config.yaml
d_expert: 64
router_score: "softmax"
norm: "rmsnorm"
grad_clip: 0.5
seq_len: 768
Below are experts of layer 9 (counted from 0) of a mixture-of-experts language model. Rows are named gate (a neuron's input weights, with its number), up (a neuron's input weights, with its number), down (a neuron's output weights, with its number) and show model dimensions 0-95. Each number is 128 + 24 x the weight over its row's rms, rounded and kept within 0 to 255. Numbers have three digits each.
Before each expert's rows: "gets" lists some tokens that make up at least twice as much of what it gets as of all text; "raises" lists some tokens whose logits its average output raises strongly, later layers aside. This comes from a sample of Wikipedia text that the model never trained on. Tokens count by the router's weight.

# expert 21
gets: " In", " Ar", "In", "| ", " On", " Ad"
raises: "mon", "per", "ced", "bor", "ces", "nes"
gate1:109129125114163120175164090097104102129135159123090113150091131135150118101125143138117133074108132091090083153094130127131159166137150137111129180096151145133102103142128108102125149163146169122100138126142135106167138127143129170126127147152122127151115153157108112117096150191152115107
up1:110162131139148144169118102107163129142165134136099130103132128174153128134107143136145116128116156130138137107159133117116141135145112100108116139167159125092123059150143118131123135128144116120121121143175082120152155129099152106182145181128140138160089167161159132162097161146158167103
down1:156157108113170120125070088135114145119170126142086136141126121149143153155088129126179179098151156152167142129142074143120130133101130095107127107173125129165096116126148169082150124121141169125116131130125142103155144138124130134148114116150127122157107123154138139117137154082145143169
gate2:183124096132155139079100093092149119118116103096138099143124133143099109135198118113106156164152150107083100102151116122107151146137113115131149109132154125117154122182152112154156153121153138147124157151138145162150103117097127141121105155154119130146173121133119120125165173104155131126
up2:120094085119150138108104159120136107151126126146106164140095126115119120102149176131160110153134116123123127102095141148123148143123129108170143111155124123105045155126108119150131139133089108069072133121160113113131152143131143179154106125131097147158124177150140126155114120160139139161
down2:145175158163093101131148102093073129144123100120129122103128136117170126088167089108157121128116099132139086155120104126094128099115122152113133118156171099103129157163147110138145094142120130161136122153120081115146141144130117126148137126087142086086126095123125155095147148162167131118
gate3:141134173160149132059136171148126142174140117147084100135152135132094155116145170127130102119154121104117094141147104131133125120128132109133145110124127125074127109121129157129088170110136138121146121118071143074075145091113123147128160110121149143083131130115152118141149137144151096100
up3:137126131099165130149089103153155111131152112153104095096128145144101088156136162175127120137171140127113098157151142133117128108105091136122159144121145118075087126104103143132077153070141150153125129115134102117127142103107175084128129159165151117149152133097144151144102144127148162126
down3:134116188126137109136136143126120156196156134157136127079176094173115143183137142139106115138098101143152124137131126116115124130127144155126089139095145116142126112146105168129115106136155143152112122126138173099115172115189134100104132152157140153147154123166135129147161140142150136094
gate4:138108123172131118171119120110136132116107166169114110129123112107099134129105142127139128158118125081133098164128124159132146060139118138095120123118156142118116094146124086111071159080139152143130178118102129165101166100154159095165146133117136120166123148163104115119088144125129131104
up4:111123133152132114124076100124138109093098122182128132093095123167134141133142163132150091140150151149151125146126076133123125128087129125173138122113171099125094156108173142122136145132131108106126118151135131124110116129114090083147096074103134154157101129158118136139098139192150155143
down4:115123138109116145123139175153113067162111154071072118118153114136087133088131106170156137166135111081092123129141144122160154124174104096110122145123104120143129120153098126124126129162150153102108132106131110097119158128112127128108166137142139147178127122171103146127102138091143145138
gate5:124143108133107111144127123099106125157100115150122099138125182173141137095115120114123124127135132128159071129150116143133132163145144059138127144116121144137129127121143074105138137128145100122122139073113109097137102070104096134111131144114156163180141157121135152124109078111075149105
up5:144118120135132166155152128131134106132112139157147136111119123159123153143128106163139146130072140117109112128167138146120125140094061131137100155151140129127108076096111103173138068125127095166125102106157109124131106148103147144091138136086084150126161115122162126149140114170131101081
down5:093171107140118127103125124088160095123120124131132119132116158142159154066112109092134112164095169100123133131093127131143110133133155114135134139121109136164122082109134080130174147117129176115147115109111127102102115143075131160197143095116115107139155144145118142110121091133158148121
gate6:141145116159147133124147096137136097161119132147130156115122132137114095155079142090142125145113118111100109113117125151095130092124146130091099103098159158073104147131113168110128140154142124139119146137133145187143122148100086104123168078139106077069129093152157150144134149148125126148
up6:137135140106072127136097122135114125131181161154112178136111134126177136091103126162122164149124111124165117130146160126160118120160138119078077103099164166153144137094095106172153103140099104150146106132113165129085150139125163124133113117126120102128133175126151130121132129142137101135
down6:135170138117083136150119129133157118166130154082124143107095114106138138142158132091147138175169110151124107079106158131075104132124122149104109104159157138103132158143154111150102128106095127127122136161146128179117107120139155174122150109092139122078091115140167122144106114107137125101
gate7:146143118134100136144139124102132097145126087141115097112145138158117125141152146130162137126089182133132112140123138095113124072147212117105134195140157145143148146106095147107079113119115118156168130087115123124114140112122144139107146066138171134112127131129132146128127118143092102131
up7:133143117179148115104126081110162174143145112089105104152076137076113081107126149128083123130112124127120095124176139139150121062119131112103126151136143159110139144124099075109140130096135103099107175137157122141155122128120137113121131142131132102149173141139139128124133122132177121145
down7:140139090151133098139133141166159162086089103093144104130113156117086126088115182157138128096149162128105141085136071127132135147140118098136148124157163146110162162120128125130171099143138120129133126129113137131091153119136076126145130134129099101102112102136119123103141101114066118151
gate8:171163143179164157140122124085116124183100118154146113124150116111111136105172153114108119100133126120118121128152111121123089162142135143149134099126146093133112125103168133078128145101114138095171124149122176118098066111118113143147126148132088132157111170106081142149132132140115119117
up8:147134158168102132140103108084115116161136153114140126113155109134119111117134142100114124122143109113131110136208107121125118123101140137157119119083083098132111162132097178105150163142130113124083111141099144090132102116125140155143128149114106131167146139131098136173087169159117173103
down8:140137103110107131123144141157110137159130099156131144129145148058140089110098105113135107112166142154135166159127085161090102149110128135157139129095126096124130155104129159092080105125088129116173139152131134124156088129120091160140146103098121121112128134167102149077111134140110113154
gate9:100158171100131139109124131133116122105108113084105142102114118144092075098105151154149113118116153100149149099133120128108112113140162102118092115151163146119164136164077114148155131111148145111102143131103186133112146108147123147118150125156175079117152158134153147095126131153145121179
up9:144142076146126137117142076113137167134176115107105147131113146127143122121152125147110169155094121191151104103148139097127150121143121115148087146133117124117173126119127100144137132160145101110110110099111119133137084152126113111114131170126122128172104123201106139143146123114146155071
down9:160173133130155161170137126140131099110097162089140151107125153112107125113134123127118149111134091127122105146175145141136165101103108113114120149140132105101121167173107124143123148106172089087142102183141108123111141151131143093101153159132156120130125103119089173115092121104153144086
gate10:095090142149154103113071119149125106166145138159158128098172148139146104155151134113134118129127135116134149117116136115114180132114106114128130109088189140104105137162164158163095143138122091085164123104153125145087125110109145130147151103121154100171128153165105136110128136143109167116
up10:128102138114155132078150107151101154136130096080115117117131124122160133118136129162105176136085094172163105136143126124140147104139125124097162126124115124113150134132120120094131108141123153146125123105152100134141057125135148137079126123159120070132141128138126062105139141060124120114
down10:136159102130091126143101109152121085100166132107128145127146113124158161089108148150088113143124095136131141147164119094121084107148157083176179201151137130149133129110134090106139130118114126146090135119129089124111127125129149122079135142147121131106171112131127157165149113108158123129
gate11:089112109113148105107102132161128145168149136076129105106104137135099123124154141165152114138172111119090152112150182127140110135085105118128104118097127101099091145124118141115122133145170092142094135102133161156106123113141131087165113191103142130155099157109162160134109151130140135136
up11:118129097079095091149082105134119137145144127156120101129117132144116119129125139162139101123141114096129157113115110147159146078110079140158073113126180138119104153116084115139123108088118154110139080155142139147122125098139085109105113112105128100156093151123094106107137106139084135100
down11:117096123088140065130086118149098148144133099141143111171130135126154132149166105108149155115146155133101129104124091113156132135116162137132072097120134107131094128171152117142155132097161122142106117101170139149107120115152156135164100148128146088131072174139094124150160116135133140132
gate12:143125104142168100117123121143158148155119145103113143147112107105087066104155147128123072127113127138105101139125087127114143125106146102145130167100143182121114157132125148115153130120124155088145140112123126128121119146067113141124125114179105117076147116196103128156158124136105104144
up12:144142133062098144157103113153131134086144069122120156114161086122132122159117155070133125114113095139147141090112133164130123111135103134112144091103113105133115147150131117130102094071083149174130145150129122162097114142158131123126114098097168124144139131112137140118144139092143098144
down12:132125132128105190116111107128102130139133134156140117135122160126177136168087119136144134128112144133095105116146155187159146135138138105120132138140155090104137103165102114119092106130146120126136149162083099149123138076127151126134159125128113139196129111128142183110110100165144178140
gate13:155145144113084126132130134109157163132109117079114132145172131135149101113149134099145126146126104107106107181110094098130138159072136107150113136143146087106120100140110091119063146110125134133162151130153103129149171077102123128116108183158146140099133148115129133146134124124084141137
up13:101127149088120169129160152084119140118126163110146091121165127090116118147102143106106156119079158120133116159153106132137115137138141164134137144105144138143125141097153159124110115124111145138091120122115122137107155105114111150153188174116122112134147082130137111102159064136172134076
down13:142140108142102145127141117115120140165094114130102123095119119150139141140127105130099160081067140132127115170152118105132161086183132108113132132121139097156123108148133136070107091112123142146105158107124137159162160125130163132088127153138149141105157108145108137137145096079122087075
gate14:093145169134082134142135104141142083124123140140073121145125119111154121112128109125093112145116127128132115081117098129125144109148156117085112129074121110121141142093165187084174139176142152140092062114109169137144150138110111128167139128131150126136140105122121119125142149164142145125
up14:141147159126137138137174102106136125116135100133132169091091101102160097115132107137120124141098136110129131114180133165161124091120099129151097092147111140145144086122158143140167193150087119100103093145142163099164156154129109138116102120140124115095109113140099131109154116162142104158
down14:116184160122141114133128125118148142152120145166114172169140109141139102142107089154127144131118113157156118102130105086118108114104171130145152160085107151124146131151097136154144124127116187152129058123141139164103115147118113177110160130128131148149158080119144145115138093134129117162
gate15:144125139150127120142129140133161061124159087152088103102144139143120135099093145132142128133177148099133139157095118131110150124094124101142134139133104119115099155131147142132120121122098087132154148090124152110084100105083118131167141127140142130145139126161133152103168114158086207119
up15:145147077119109125158168125118123112100083133129122135173117116106140097107139123107112129132098160158142085172120099159141094101096149136175101137111129113154076151129161115119151119129083125100117119145142082115138114151135120118139107083130127120161121083140100142111080091131139118159
down15:137119109181153145146186154085153109120159150127119149116164123139104090141137144114067141151169144145104123135159120134115135119124148121109116125160098168128131108152146149122109122149121074093069150136077153139137139145148129102130125118140140108101101121155132097118134084119131152085
gate16:144150120130126138108127102161107102171164152088143150108154116156092132141174163136140111081137138114121130101146147084099170154155129121144129113093116090113172144167125123104136141084078147125107156136104150133095091113132143164133114170127138105166129153112132097149099124136103141109
up16:117149104158096096119148111124160106100171120067140126142089121153109093121118130120158103113110109131133115153116098124151102127124163116154156130139076129097107151082166150099136107127094136157111085129133129111145123136114128070122132101149108112147129118108115173121094093133106073144
down16:125141117170136163111085107115169131127107151124127153147141128110143076144124175109125135132116117156118135138147119107154109191137137160120137105134132157138114145122129170162123115091128099152144104132149109120140146162140128117141189167082107157153118075135078158148112116124129111175
gate17:134121074093121151093134112132132098142166122070131127157145142128118112083161115141097186146111163123088104118196141164120125112143119129081114134102185111098155118125140130116136166154121088135128114104100127146112099135110130171136119137130108114122141142151136148112115148137143097103
up17:153078138127129128097148127120132149121109149090126126124154131101133100132156145096127158122119107116148149156141155147147157115131163124156166126126112150113090153131109149134108168140134138126114080154150197125156183092136095126139125121093121097137146146111131172103156162097172081114
down17:101140121127096140119112172141090124121115175118118135121127121135140093124134132130176120093133137155174124141118133158131126140115121151105123116156146129075169118150088150129098104135166186124140121128118126115160158154130142142146112146109132117113153146104150122148201139123114185061
gate18:150144133168107078136119135105126098135160121160134111090139133119100108137150144158147126163155123141115113132122148067119123117109119098115124155164163135111166147155086148120116149112176119155171125133126103144128110108097194146165111132136178101125185134154112145121135162137120129115
up18:167098102141123126116118115117123131112136134099163130174092164099115150090091164156076121091149112126139147157136166119144141161107093110126138102097129112141094110115157136102122141143108139096125138156111162108147120123076122107107120157118097093099145123101142104133111202132137151145
down18:091157164151160144103148123136150103131171101103101131116106126119166086106126180137141156140170111095127108098180142159136118145137137139122125156133129113159155119165100113120126102125152163124118091148107118135108165160073119137105083135142113134121147137135183127134090148134114147159
gate19:146104129145128129081184135140116128094127140145149119175138120179161161151165132146142135112104091125127123111136131104130159116138107145072162137150147158197141132117155135130126090115103142113076122130149129105117137132145174135135132134090087120144180156124108105091116152113143125118
up19:113112141140110164113097112121162124125103134178157154136151141104108115106123095107099115191129131144154135136104161166156159110116104126166128087173143104106095116129099094144154100108146113167131142089115156095115086130142088140152130112112124103143136139164104154136134110088101158126
down19:091133097125133091105148144084156157144102111093123137128111113088143135102117138142075114121113094147155162142132110062113144161115114124136140148157113141128134127136119149132137163084133109109097128095110138162147144101117138164153165157131120159124091147120124106160095163139139185093
gate20:126123128150101149120101104111129111152146131091175116131086126142130149116151147147139168121104150084081121136130141121109064113137097113084111101114114148103100137073130150116111161140113112109111146136128170142109084098103124143178141150138083124110132159123164081148147153143115131118
up20:153122108148105121150108072150138133120115118150117096154068124121124125115116148114136115119110134129091125137158099139160105108136133154093084106124157111110059110095122123137091109112119106113177139098148130135077117127124155109116119174120127132101166177118155075164120125138106125124
down20:101107140126143109114137106107102131128094157114113121115122107122143155127154115142148171120158092129128182172176110109161133169132124142097145123119091108136122117107116141057129157109135100160126114147145115164128123133141182075131084144135137096112096106103114111163161098149125130149
gate21:150099136180080154140108100077127136154117111101169140110098164122125119159114109143122111118082108084151131112124097144142121121104107108117082161092090112084122138130127116146152123080148135122118109123161135114097093113137114118123146169117083093135136128129103109106143129164106110166
up21:144115151149127142149106098105089165142158121107131112153134139152143131133141150095111131122136156109109116178088124137148164099136145123095155150102123151081105163115107113141046062146122129130095177123098120145132105118129116124060124122134116091130113121142125140128103116120107145125
down21:133122149130160132123110100121142127158150119098128082167150131162144138129143155188134166190146096126062104123162162119129128135154153078165157113139122125100131142143151123144133140110120131154134132144110137151127141140103108149170118119107183100139138174101132147145133151099165113131
gate22:132132120102144154096119137127104111150128122139118129112099119127113115122107124125139109162144126112159100053128097099122161182127133104171134121110152075110119117146135138126119174101114135120122143122158122125080136089076155124159129136110126149110165145103155091198158149152100150128
up22:167147127130131118137138121109127089121146141117127148154085123087158162142083122099097118116117150147096113100167133118125130101141131134144106091107134185105121102135141107092157160125172123130145144176165096131164137113172116095144103100159101128140109103160107094113120144110147105172
down22:131148109120096169142150099154148129096123151134133130148112148161136120129160151096075112105109157093114159138073116128128153121124151115124166145148139165132113127169160123145136091097120083117137149145117106104136094084119117139124134111158121127182160109113159112088142089129129180096
gate23:142132105171146111093122131151094127160134094079107146112132145199135144139119149143171117120142176100123129111091145149088104096115123126113109149072161126130155167099101134130141154132130119092123158139168137133127126144136136101098150098120110120099170138158165134141108131143160098136
up23:135156096138124128114149135201125150082112107124133094092128144148130137074089141128132119132156121150187137123085095087122122124096138136107122162173148135177140155163138127109103082104150116117142112153104132118105139129093126108079126154124133145107150111127145089134126104100112129132
down23:127152153136158124123103120137098114167120154115122139114096164126103110155115096117136052111141148149117155153151155147087141125145104160132147101144124136148116135111092186104137099165092116139125127106162047117134132121132162116125111161104115136135138165138128092107096123134123143162
gate24:127151119131114139155117131089112144147149100124134116109102109097137119130116161157106110185115154060142089096123100113120147088117145111123080157158165101133129127143112168111076172134120075111155168124187122123131126111123105141141147126119128132156103129141123088143133107118144101128
up24:114088161133118129147121156100118115142108107142126119112108102130122103119123134139149095149118121149097160126108081148102117116109109103135132134115129147051092131109153138113086138162153118083095131065192126104128125115143081098181131137121144102153108112147092143106147145145124141122
down24:135119120080123113089154141122105163130113121162127098161107106135150161150131147088100125122092154116126148146108131117127131147133214138109141129134149177133099143174078115137102137116136122152109095145102104110126094122139178122146121167158130106137158110144119107142135092109155092107
gate25:156115098073116124141127140137170103120166154192131117166168122133130119134123139114119118148117173139101155115142099143152114115118116105132115115170158088118133096115157117185155131101091135116117127119120096118125157158104141123111132139101127178119137081132149167097162105132175125145
up25:133149137133105183084138117176107123150122103160143110147157139101114144129151109124126133136103080136145122118103140166117120152141104156115155121108116101170129144144141180142131086102131131098160174141123121155103086133145143099100156101079122176109113136105088156091122116126111132097
down25:103091137121111168112087144109085158117103091090143119117132135111146163100123110143160164092135151119180107126094143122110139132111162112162110103136107152133117114111126136157147129138137069118129079101141163146133091138127147115161147146116158163117141165121114100135143098137104081092
gate26:134164141116123127136125133117119193132120115123082148174111120176159120108113106095106139133161120105116137152100101162117118150130119131110129156117169148174133116095115123175110081097117154097137131153100136156145105090127118152100131100098088154153198149140127125122155118113123121118
up26:161151108101109100135124154134138112143108142113169098128085104153093113097114120111164099156167153165141149114116096153128115167114170128156124075082112122149156143117112098125130127102071149102143135124087114086147129127160097141131157143131181123144117145120141108113124092158139132133
down26:141127104101118145112077113127157140125131131127130129120158081081154131124153142123152123150095117090175134129082091145129127151165132081110184119145114098147111121131142149114108128139122166160095115139167116106111108159122103130103120157154102072116129146089165161153113117160106129145
gate27:123140159149140097165130129132161115130130152150110097138142099102128131151130088100116089102161139086131136137090106106146098126124125130156148121140163113104155188141101152109103127130098148188157131150081147120110130117136158159082121167148113103160119125092106159114134093134086115108
up27:160159149182094131154113138145120125163128150164104089115149112059118115095164115112117131139117111124088121138122112121109134133116162134143119110181149078173160158144141147091117137172131133133129159134122110101126141152080129158139132125125168140107099104109112127106110087145095136123
down27:167137129151116151090119134146152165132135143138097124137139129116118104142133123079129134118125132138150144130106113162095127189119096177132124095137120106095109129130118099065136147092133113147090152107090194064126092165124153143154126097137116140130112111117094162142127130122148120109
gate28:110149136175148088136081148132117130128093092106132127122131142149136144112114131162153108114122120135097147095149138111116101123088121128184130173123134107157094127143133156095160178165145058083094142134109108103095136134113136129141150122108117138133127168152146127139083146170148120126
up28:150113125143143096144132127133142141131122149129133184134130150111146110148134111079132158121115118111160160079120122128141129087145161139098128152117117111122157143130131117121144123155132127158116191152129198119183087129095106145129145144144107062112116119117079123138184107098116122126
down28:184159130145169133106158137105088122149138149121157126138139160115141137093136118076120129167101123125113091116094104122160154137103120149115158123104150091147134194143170129116120143154112160146144156145098132117161106121129129145129150133136145114138125106091069113179142109137126167145
gate29:122151110133140129155125105152142108072158151109149146177154127159157146141123135145156173094120143132142109120085146140143166097140130167096111148127126107133126115055109141107098120155109146170089129138160129097137147114139153104172131151154129143177128148110123128107118147146175107137
up29:098133135091126159091132144124125154114121102135155139102129124108088104145064112080130068135109108109117153116136099168117139114110119150139098104109125110151099147162144148135190158075120103158143125139145149111137149182174127137114144160102126140113108099122143157116136104112112134133
down29:123088166108101134154144096129132090128149146104119103163080152162120108154093105107109125148135107149108139138147159126118120095129090134087145115134131125135145111102140139130076163097106135131149113153116139141149102090093166124081116130143129078140158089118092102114129129185127105105
gate30:102119104149143089147144091134136108130143139102140107086066138145146115146142158193123152119171104126133102127119121084109138161097139112165141174105166118088169144130154140107148156144150130113099150160138096092128116113100140085105122176144124126155129141138119132109141148147105114116
up30:125132131126080100149102124118068113097097131100130149163122133121103128148159146107126116156201128090129163102107132151107155117141153137117121141139115148140184159150158108104095159103194173168133097134097143127119136125115151119132154147124140144147143107156156110141107117127138126098
down30:148115113135113171160118114148121119140112144126127159159149152140090092112125144163133113130134113117144140136107149136146112111143102130100103118191163138133148127119065134159120112151127138163134194154131130117111127101078101094138112117134095136154121129120125132144136140149158129222
gate31:132111131154135103076123111103150117117099099109125146095136109149152124116085124105127202128108124105102106108097130109128133153101131056138109117144136129176126169104157148169097149142128090123102136131135129103135121087156155113142104169093138121100130099176120116140124144151110114120
up31:170148111155140138136137148124133187095117100131112108161110133155113160122145081107112177157100134116107102178125143082165125120133128150114148106163138177155157117146126108119121125106162139178133148121118098134119119090150139124135085135126131090107126128143090104115122164103121109079
down31:105133125143143161120129109139087082164168087158138141132086108103105108133108158115099131111146143153127176137133118156118102157149108124080104143096098162131084093106109124173078149113121131140100133144102138144098109168109129160098120132126104113117128139137115132135151186140110146155
gate32:115143105144143109144102174138166120105119101155105104087103150141123155102120125156134122155127134125096129132149190132110096167122145141137104148090162091137097131099182155132173152136159106109151145129146158098097130150101139104157121134141123144120147180168132126174143133160139120109
up32:139116099113125167105096108122094113140147136100129130164118130112121077134144164125126156115182155123094186185091124143139155120140083112105139124179152147146149160123124115101095109121114140132123140166093135126125099130100130146090113148151139165108156128092109145116094095140141110106
down32:149140113115050089144120125161111159106204132125136179119124146125153187117129114132133153149106102112117147119114109138159120115061128106093110139157112106121103127111104082125135128113140108103138120117101105162156124114142166123153171159156107140124129110110132140150128145133128132133
gate33:153116101155101135055118130130147103157122117154122155133146136149125096111144105150111141087142084098140142095149146152171156137180118115094111111086126137164109126088148148132157178145110102139117103136111153108085119143099113134128139130131079139145169129129139113144147096146136136088
up33:119099092145132119147137134090141149144074092093104122139153111137132141097123130128123118135111124154109117140154086147147130123085164119153123152174130111166153099120131120115129168146104065098113122108102094113136115128116117085172106155098134135121153121126194086153109117136094105119
down33:175154149124139184122133153084108148068135111138110176104150142133110086146162149104089114159139140124131110148106131137101133133135155106110154154142132117087166153171150115111094099109132101126138097134111111116115126142146142134133135123070147132178147154098104137138097113156123098134
gate34:159125112120143132130155114137105156105109175109135073170112162130100150125129155104135073137139136150123089122146099125110104138127156116123102123129156098129101110105115090158146119131202131111163149157122156136122098095133151108123128140106141132145115113110126128141096207102143164142
up34:093120108150122109115110090138159101121139142110125162125125092215174133119157129154132139116108106081113119115105165090115133108131111105107147157123135113089111137120127134145138152132139147161097147155105143132140166136118135109169130132121112112131114117127126124171058185141125134167
down34:163096095177132128130165117099136131145106123136151079127141154145152182136135143136138136127111113116121128134113083115117162142129148143161124162108132121140143125132143104111115109144109188175132123159110132141128189089162145157136166136104112094122137115105111135131106108111110154053
gate35:114130111131130109122127078137139121177110122129071090110145143147124111159139081126124096147165138164152083171136105090089101114107159107125114151154135153138121108105092138132135098142151158135134134114162118162134130084098093139131130168147110120155110115163109129095117114078104154129
up35:130130142160135145100150097094144164129081124148123180132124146120143100122131143144154131113128126071115168098128142168123086128148156117137094116110111150176109111127142087146117169130127070165100138117143167137154107165119131125133119156155120164145100175131112142136161102152143098127
down35:111127150148139132123096180122157102083129117101135124124114103125101089134130129169137135136138105152103127121144126165122152116125111104117122113142110108155096129083149117095126110152121100119127151160120101101110117135168135086178123176101165127123158126121150124152046116114149105182
gate36:117097122105095121165133150092140117091138106104134114108097112136113131140094114103095130122134168111160163122128116118163115108120164117120134113140091094148194201137160147150102144124126159150104131158169100122132126095137165157123101168126128142136153127138102136112164109112173115131
up36:090137142099111100124107168120123126152118143106135123168132126180153133092147121118110141130106134175126085157166115090109113116128136137150067160142129142121093153154096109105101136128152106088130170118111187130124145091121121118125123139185158127156112161140079113129105128139139148121
down36:140156118096090146143103090088101131158103091094135161167145139139121166108140088192084123130168157108139150123135151099124128121127082148164093138129160097114109150131126162152158139140094151119151098151165101146129140123120130108134120154146143163123124101090111128139131167124126137106
gate37:117100138109099128163139117120138089103125143125160092087097123127138163072117095149121133130126139153123133143137106155117120128086112134111133139117173129157111122123163151106161129065137147129173106118132109118137077118128106092069103144104142152160110111129117116070141120077114134138
up37:138087132096132148142126098072140132126132107131153111064122103135149149126131112158115131095124110120146149133148121163109115129120138174175115136077122128175140139149132183099158138118149127129140163131141171119124082120120124083125106162128123131159088166137082096102146108103117138145
down37:105090144101133078100138141149125214105147118135158129153124113111111137141104160126163049133124094126145156154113133158105126154111124140108105133116108119139156128146141145123136087126104170118104119125157112153127072094134147145114122093144158116144112141123093113121139124163094138126
gate38:145106140180104080131155131116139132127103077136092084138117172126141115106098156162129135086114127112151089127104105168123153130105168097103129127086134160164118129143139166112123124162149120134146123109149109150154114096114088131140132076137116110127148145151124137079152120151101095119
up38:095159137144134098087141134124146145097159142160113172124099144131111119108080128160174112121094105115135089124118143156151124088143127124119137139133123134085082088072108114113135148137136128123135126149139147136141144126117120130144150088145090125139126142167149109194091098145145153182
down38:125127164107125097112127117092121136159117109142109132134134094123101126165146133146120130080083114092125156135079133195147136115078175100167135146149137130141110135136129151129144147141118171145132134099159115144132147117148122131155158115140122095096140128184134125120143156143082126194
gate39:143133113146135128117083141154106107171115103116132115073090117087134127133170159163118127143122160128134128137121155119146109175130109145140150149099101126114142162077145095130147128138177114136115160147118133105108069126150119120123131142107157171127107118132096080124111149180092161109
up39:117107112139099121177121178108108126079116096168094126139131139138145146164109098108118154124161135100132107079165117146128108126137113131132134122152084136162130111133159126128082089124104089117108162103137097149142099168096109102116140113117134159181137125147094156138090132166114134139
down39:124155135106118143121101136156146101166117132150140098172131137177174131139139133131171100117096085121109136183086087147125140110125153064110109128124146157158098142157126114132133135108119130143154147115096124117127138109151143127144127174140147157124114131131100152141116131149098070185
gate40:140165114139150130141124119136113110121153119196161123081109132174114133124121161112143131165111136111087112147131144104136132104112080152134170150125123102146156128145134093145123138105079120128133156146164098141090110179119138161145102152100088120142133156133071175146146135144127107135
up40:147095128116161137128130123125188106112102094122117148147092138175132100112100126153158145132132160122133081157138073137089140110060160133184128123113150148098092092141131097131111176144129144094150119111113112115144115101122135120125126105110140100132141123177150133127113120113134154157
down40:133119131106170132152139140139113138145164141095132142096094154058099136100101144118103137117139135137083088122111159147155131141112126148147120120114149078129112138120115099156136110116090118120118128131140114127108150146152137088136135127067128097100102165078143161157101109114063116117
gate41:161127123111110131089144081145065125178157110125152145124120155093117096118135150153130127117140102140120169128166132113097109129150107150135127108102169092095144117093088110072130147138139133160140127137124146135134103139088100121102136147126091155127091133111154172107127072140140119121
up41:079144148129103134135128148100164117089125135138141142103144156101157083133116107133125087126092114157117123176090134120126123200115151112132153133118110091134125143109143100138137073090099179127143144132138114098146131120131159145167092105135151149098134098108089150097127138146127162146
down41:106136154117100139119127109105139117162146129143073153129158150109126113131138125111134151135168121135146114101176094183122142098118112110079163118120128132096157078091135124174095168111192139132109156144137162107092098162126149125140152152106102139132098109117137151129110157126154137129
gate42:169156112108135096107142171127133108101129144121096085166103128104108138133147147146110137128098136110113066181105097128145161169154163106108128168132149144122136162147128128098140120086152099085156146129098107132131132099114164128141106127147155164117174137090139116120117126147136150160
up42:137134151127140123137124158104153120148112113099078090153109129109119125108145110123106121172106162152138109129102097174151066122119120121158158107180114112133128144124118106147111095109083124146104159102137095143151132123104117166173128085133142094111082091121137125173138091147146114138
down42:104105088135094105140115164106188137090102104173091128124124136168143120124162179116143130098139099114113134085139116130143129124128138162121148136146125144126121117114105117100094147115119097137097103122146181129147141108137080134140105150126106170123119145135139090121154083081173118154
gate43:168128120177143147146127157118105119140110091152105125155091139156120161154123070121142120127065089124126124110121126137096098150127085125127148154134158128143086123093132112124145082114131133085131169114124178123117160111104131137176117138120112153106126111141152139162085152136163136104
up43:145139102126158144119155102131133090131161131079150170136132133118152138125120135130147082131127130119128107069163119158130117107103110130145100121088102117092140121106156145117175148122135082173116145138077140161112132146083155109118191130147092113105109108107146096126119140144116170126
down43:146094118087176124133148159104119119153128109131100141153114115104115129129156160099141117096141089082137145128164135141142150106115127102134134108135116110164166093136115140127088126129199134151119120144081131071142128123147141129111095100132153126116086147127142111161119167162187123124
gate44:144134074155147113162081117115103118171126141111151115131078104110113122166108126142157081131116157105111134132091136141106125128083100138111126138133142133127088180124091141145103110152132106113122127153089132078107137105094112132137102115135076107110173120118162109160101136159104142124
up44:130119131193109053116100122147145127139142107135157128115133154094118157087131127165121161127118147172145080133137116084112121125111143141125134136090122127124088172131109089128138129123144074170116151111142107115117172118139095135124158099126107105174103137141126168131097135139128142147
down44:090079144155116141167139149186131150143102128159144106090112149094125123156145131135084115141132109137133147135094120140128102134128112126113136116103069145138121173094131103122132134076166145146156142135093120118124141099126133167122146099142126135093084160096129139105135104152135105066
gate45:116131102148145093140141147101152102128103110137069069131151128125071134087123147153083145122130151078119088133114118117173130127128120079158111145171134145146125142095081120100121155107109113112127122115155124107113146121120121160143147110152142108164131186137128151138159144151101133123
up45:139089093143161116102112127111121105149122140106117169144146131117121111126122137150110127104116183080126111141125114136134150092147101121140102128145166142074175185116113118118110130107083106140120131125092150086129089107113157180129113146149116094116116145128192155131141121149112160150
down45:115148119137123139069125120078135143126138065138064108141137156088098139096096157122160135134142130092167135109093132158098129155135135107106106158117126174150126149118140113106112128115126114135091129114121080155097145148157122150132084137138107122114090157135100145085128129114093136144
gate46:114109111114081165090122147122165095116131120169158126144129152122139147106171129118127158157083087144157126129120130126152168109117132122068115135147139140181144109185132145134090131092124120122131118117153147127144143092135117131178160117101109101136128162122104078110132114121145088102
up46:119113113147147133106124113132196119091090092095085070146128130111091107124126123066101144178134134110167114150127108122129116159102158132116124116127140125169105147142118147135093129139161095184153127096136130126134143075125130102130146114129143122126155127130093108136138138093101093119
down46:153161155087129149124135123157101199106147125126109120113121141160125149154141145123113157054093150156162171086093148118126114132114141088106160169130130101132092114118106140158153098142125133122168130126095115104152121148160156128121116133135130139128131129149105140152144121139121149190
gate47:131135102090114115139105172149123111130141085152129104108090081148103118113143129148141164124122142105086170146136145077123128143106141127154121144121189085144100139144152144090133142112112148082133128135184146142131131123134166140138132171157141158145131178099132121145112111179114145122
up47:116138126087117174123113124132127130104136143163146067132132133137126157152133114095142123116132103105165147128110111160126123131124105136125136118173172090166121105181099114158144134121115145157124155143114135123147096101088083092111143122126085102126186140079101099085150125121125114155
down47:141146072113140094129120145110126120147139119121112105147117113102125112118152130103134137116109097114147104113132133137125125138165095119122087118116099078161139141134124121108099148128147160127091143153151153077122123143167115077133149123072133102122104074097157089124153193178145128113